From a checkpoint of a small mixture-of-experts model trained on Wikipedia.
Experts: 2 picks a token, a softmax router.
Training: a variant of SOAP for the experts, 4441 steps.
Below are experts of layer 5 (counted from 0) of a mixture-of-experts language model. Rows are named gate (a neuron's input weights, with its number), up (a neuron's input weights, with its number), down (a neuron's output weights, with its number) and show model dimensions 0-255. Each number is 500 + 50 x the weight over its row's rms, rounded and kept within 0 to 999. Numbers have three digits each.
Before each expert's rows: a language model's description of what the expert responds to; "mostly gets" lists some tokens that are sent to it at least half of the time. This comes from a sample of Wikipedia text that the model never trained on.

# expert 52
It responds to: Letter d pieces. Pieces with "d" or "ed" inside words and names, and capitalized syllables like Bo, Ar, Mad, e.g. "O"d"dball", "Serv"ed"", Ca"d"fan.
mostly gets: " Bo", " Ar", " Mad", " Ad", " Red", " D"
gate0:470488537541492564559546464471508493544414538436426487475482505524468458501524537495595419430453530514593493411518529468530604512537518519476538514558476496481513542561435450467490566505458460483504539469514409512599447537516519473480464489539519441482543426505533430526576602384557477471466483569523520580460459584470482470496418420478499441512491549479449459532512446392481496461507502550508543459532571541644556544465560495478550592560436560450441552488591460512521489418469517501479422478478455467490495450495565604504439446585554442485473472538584392492451412569568521528560405571500494546434514540429487505519481541456454475558512444573473463537440457448476558510512424566534557413451530533509526468544421468528418378368575503494507469458583478468606508439472482
up0:503499536523521449464499520523388447465559432580442478466548510469499576474456553448555485506518437474464572528565521472530577466520487432465562482518491539514617480403541442531589552478512412526445411527534494432374440516433399476445611523419509491448425568397530437482552505508491537424512529560467398515518608527535412519507488532506401574630446498530552542529555674524439447462514516530510467466452502528472458526524622588420482430444484490443541500551495542491550529491527510573547477503534527522482466509480474539571441472415484511452502491464539485451557515522508500573507533491470471496478536521424521472426516469521540507446558546479564534512532536502590457511473541486540459497470459516575468414498513506562587564487435495460528511474325572485451526530566442
down0:477468487459495354557525487565526554483510530454541472442564468525424498532508463506424580545490454485448575513470479542478507470419496520539525536452593521423491467510601462587536492493599493473521433521475524501427491402509348515538524409506509560451551536482455481515563365546530524539514487534484429513516547518437613444572448517489515545510527493543548493474423469443536501421542464456461515472491588471451482481465447521425438560488526464539555447545474513542445472534624541465495598536383458540500614509621526471555474413539514506522519525518536474523386496517504513542474452470511386596444513507494580551412467490535552416582391465472490558449515530449501481499550440461535429477495556517480549386499528501558565534538480509459436550515431514541577511511490606

# expert 63
It responds to: Mid-word syllable pieces. Internal syllable fragments inside longer words and place names, such as Mau-rit-ius, Dor-ot-hy, theor-et-ical, trans-pl-ant.
mostly gets: "ult", " Count", "colon", " Reg", "tell", "pt"
gate0:525466538666511500531470559556436418504523495544419532552510560509637419525472472533468501465500570507488481472570569473546500468436466528469484471599381607497501443424469567429466523481544553503504542605445472500480433536595491437485488514443424489445512529467566463457405403568497432544480518448504538526435587533497586450593435476511541468497459505493576490421557563545520471535463521436494440540536471455494508517496502521464512417545449456535574473420557420514483497498564540562531421505505551480454503420535570608504484457526419450541621580576479472473487546439510502531532499494620560500503460510484436470598492505476502485561510459474487480522500530536450553435537539461438477459459517554469572471490497427548549515541448609472486470510434493428483447608607460
up0:496554398548491498529515509512469550624499430388507501463524427485424538443567554520483567524499470449523607491483474561530428544495466464454521498470527570475468467543449421445550487534455550450490516480531497475419496489556556365509499494498502540482501450448499491441557505525465401500574452394448517428517439595488397481458429524429507487525490394545420592429545551403469542497449546518544522525434498487505511561534576474474508551388477454476481488531473544494526432487436528488495456539513481513545392520495512414513562460582553542549513535408607474510439529541444531592479587373517467563503421372425503514410480462539497456442559488494507424534514497614480537504436459455458441469486493603474498499523524530509433444526385528574474535543460487452464533544502548
down0:437442509455493496498454480477434429506477488491466533466523560548543503467603482445632532467575597441517502542548536432509441477533483528477506456530488563480450595490442504585412507462511483561635450448503545434626483387448528468507517439559574488565484477462429522529496484528487568514531525440483511571472616549538505486516480513469461568416513515531447534439484485471596497516492499506511408451477491514435457520560485389546497522514520484487514509502462421453512502576523543510492542466534489516473599434486456526480523595556389690529525529450409475444464527438541490507535535569565558411478491503566465502541550491532562601450583513381411537462500536516553530623536557478468554510558532561498510489573524469573522451515516524594454458525491505484478615509568483

# expert 10
It responds to: Prepositions and prefixes. Mainly " in", sentence-initial "In" before years, and other prepositions (during, within, of), plus word-start pieces like re, con, pre.
mostly gets: " In", " re", " con", "In", " during", " in"
gate0:512541507463401403541508445538419497480597492468449525441417479620489487523481573475488487460474440574486424496564486484585563501428455471477473509568549459422509544577569464473457567567476412499496462462481509520409460470570519501456491447533581535497507439533501471493570525544400502532512587412512372524514538556456607510515508537501490460494618564445519538490569453424545429491445566495506446535543504529545500430502556479532610464453571457510399584468521558480578523451425480535480527517520506484568502481419482466538479554591585433583531443431574479454443441526479497410447482509567442515383408455491426439536498538537488460538438535472436575517506431497426483491529469537538514422542556597456538543489470492599431497439512479547519512533554507429521511531457527
up0:560518542465539458513495541522423465440538560526464466535560525417517471567572559511532458468452503508575432489580560473463483533423483438414500475499505481439496552469505465465492486476500508497465512505449551521449585562546540445472573489463591540488467521413507522471575488507433596516512453508521446579463553422546498484499459561636565403491411513508517482494475510421539493530447584526558492485528457539498494394515453489416551420442536509478544576489452627425462573469497454454429534558530500473457491537531534515492596526553544553487446455438393553516529510510490443475405494535407530499475489435610491365394499391523455512585459458520543496503524540433525410570528484537509457512581451564475459597489360501441475583482464474473500429555530504497402451494590493
down0:584410533564502522481520431467469462516512497614449534470551551453531458560445442487557513508510547459581454502565414421465570431583487539476579525525609559523398525526483604430443461502539419505559516535426499546555541614483542567477568524488471437548565535451529502508550560450432420378536433470479443571499511434489484469537479504501533518496458454461560496524509434475459434453491506521564451530537401557546448465560525498532503550488554420500510451495500546448507526576421497530510605478489460496498518419507427516471454503538472541575486488473436554484548514455603483474476503464563502509593534550538377552472530454484546444530498530554440596560422588551518410522495480517409536501455497429554540456485516384538474474550534387468372489456471528535524532597516513

# expert 18
It responds to: Word-initial fragments. First piece of a lowercase word split into fragments, often s after a space, e.g. s-onic, s-creen, re-s-istant; also numbers in parentheses.
mostly gets: " f", " rest", " wh", "\")", "conf", " c"
gate0:545477465463468482482494491578478424538445490473613576558421454470479526450558549547543531413415508473492555494509456472629469481385438480421562545546503519537533531608516392448444560584532548540524448502596489381503553451446536443430601503549508504553495471530484438532496538466512560557445459489573524458530497553551502543475392506513493590479488520576526519533557516444522560548417444507460545597510529452506515527499528532509472446556501495476518458479516495519485533515526575502549494500459491564576481474416417502525478514511471545637530519452516408504617543562551516545492580667443448553572480443518548495503534466613469536565542523520494563493522562453500513533489487583480505643417498459542494478518510486574448479555564560464518453498490493479413448410531496
up0:455483474487583410494502500451462483472548567590474389631480572544534562501513507530560489537469435421513502553490532498533548527438533535460499540511465534436452483491442390419555482482429509494537503477479597550380500544512537579501557416561537402432507513455544460512524515483555484477512543499568406518597498491463515516566499513514491428473456542484488540515531587466572503486647515467520496519432465546518415512540585442492516519541585550434544607524494480597454516510433485446593544551504476573525533484449502406483474532479538517478468545482440483476524546489467505364464491466545521521523398527506346512477468510591504484518588534543458495564491494513561518449507501589486502514558411530457678452520498499489503501551479525549440377543488495539428476529567573
down0:424513517407543526561535482491435479513538510565393569418430477588533510489547486552507455518505548427559389495536544423423558590597502462465509470467527449556522489516452537518620529503541534504531528475479454547455505603532447519543467581521495628477529477570479484532507459436598508525528476490438572577467447444525544424394425449571453451490483593480466544475459464498548464515488473457480546453557578463531575538513500421521544535434553560476495482498496484518563526552447510545523474536568458460541415479386479553574493417502489523486547538520525513496561507484477616431451492455491461582442576531517450458462403518506564522435500417444460593481545503399562546476491511481528534528519547595462563555442453530456599543466397485470493542432513479411508506581451416

# expert 3
It responds to: Occupation nouns and digits. Field or occupation nouns in biographies and obituaries, like television, football, politician, school, plus digits inside coordinates, years and measurements.
mostly gets: " football", " television", " railway", " school", " politician", " footballer"
gate0:399510547537406497610425513534410495475538517523485423569555445510525382503519419630440436597517487468425495544467456494549440577583511589522509396480421481531523465520533480540488460462473537540451505458456588441483423477510537553512504516523426514440522492452459444443560472602528470464605518496451522514544598512506557391477488496469478526628464508502554493510473449519602587468434521509546564544493517539542424595464498466551457452572538584483444546430406466546445528521450528513428519451566539502479544561542481509472484527421448511454483533464514506534436474445498508404501496485485572500578490501584559544553416514533531516528543458499515458567515556529424486456443408480450432427476508563400473462561417503398476484460542453509514457486558512561561513543455547
up0:515596474561401462406529470519522563434455535519523558470459483451413519478497506363532498491559399490527528477563480499551438496486537477531469476527551536488596469559547526552572566476581543542477448440499560516562497534525491538427535464536477475538523480556441463492532557466592544502411506496442443468461562528584537475548474427469416456554532550477465525490552591490474517569464510466483437467469553528422558568472433446552558560488489600561514523560463527484498554506474587472433458562531493463448484509445416672559412465438541598512560434544486496490507487470561474485549556526432487584466487425480512418477419517526424549546435553504458577524468526436497536418517443540361494492530421429528435584443556555543518519502474558519503583504570420490462475462568542
down0:545457516539586582510479548483535399483384484498462551582479491547492525578473498490461457516622505482534522557484514488575556530495631565496474600562462586493511526514501481539471577476460465578511474506551501525437546476504577525504461430516520509491552443510479434509481502482555389558499505523488493539530457468467485426489563438404483528462536515401471452536457560492441478460566543502525516437521533499529429597477399514522500481448403525595470510445457459482542514525462424468487510451455446578535518457494503431536461595578522618423543533496461409566624474454477502430501463525537576473539358481506437519465448561485565484480496527623524462537496563473440518466442535479491442458474464592468595536632450571501474477544478505472580491396548570437423468546514483

# expert 6
It responds to: Foreign name word pieces. Inner letter pieces of foreign and transliterated names and words, often s or short syllables, e.g. Te-s-la, Yu-s-uf, Tu-es-day.
mostly gets: " Ren", " Os", " Ali", " Si", " Lin", "ei"
gate0:507563526480451502542533551480466457504484508591512458417528519541478530485568530533568554479403499477541549459515506576585439505520519526543523429410493487523446519602467460418494466542479468498542462425566509443547485484567455494488517536472488559530571510463441466516486494404534438439418412557508511446494523519401471535585517576408590566549446479461561565524425505498472479492464461569449524419491451474534579487475455460513530451542446503482491461488449421523526422448557667446438474560471490452511619379514512481516472568500454469541519385477502546513500461572562535472502464522546540479501582521419512538436550605459437564462457505542456376528556516554474558509507526467453621535542437471581479522520512478438519589447441511429514383441468526467570605560485498
up0:500519565482508526453476576488439535548531485525508509559535524467557449427455555502436534511495499493609479514478474511509465442452531494438454475468443483415434510411487472552539574421487486395500547506548517536450545503451436518571497459517464610572492511482564439423564472540489565515457454552485602448532512440520584584494369525434488551509518523475431445530446500482524521592507480444504452445484472516526443551537510464621407503512518432548494454488449506520412557431551482545525407529528555455381397453571482426472396575494484518541476401539515411528512539626553484454441403418568493480582468400524442513518504556513468493496545545543508414525510502542372497564522573430475546447473530535438424477440519487525561609489537527536445438509460511521452513570536528
down0:458547462558500498567374547342486533467525453425467454519540466438589553430435417484437413472506515510552412453513495483469527544521531494577459405523478527431467531510520523535458528595504490361528511500523520484570529478491492520572538536470482571515480545433607549519435480570482561456485391501515517554473486512517461485543495539551532561489558563470503477455537479562526545512519495464475531460538550390538512547389506516491531549500538510528561489549538516557430491498563553434445680424605470478534474497475542450562503529502524532569514613444515536543559493433462516439450528439589493435526564443533471508427515516532460453554550561476455488506415503516467523451547529447439524636562508474454580491510428512500454496611538472519586399561534511436492466438518450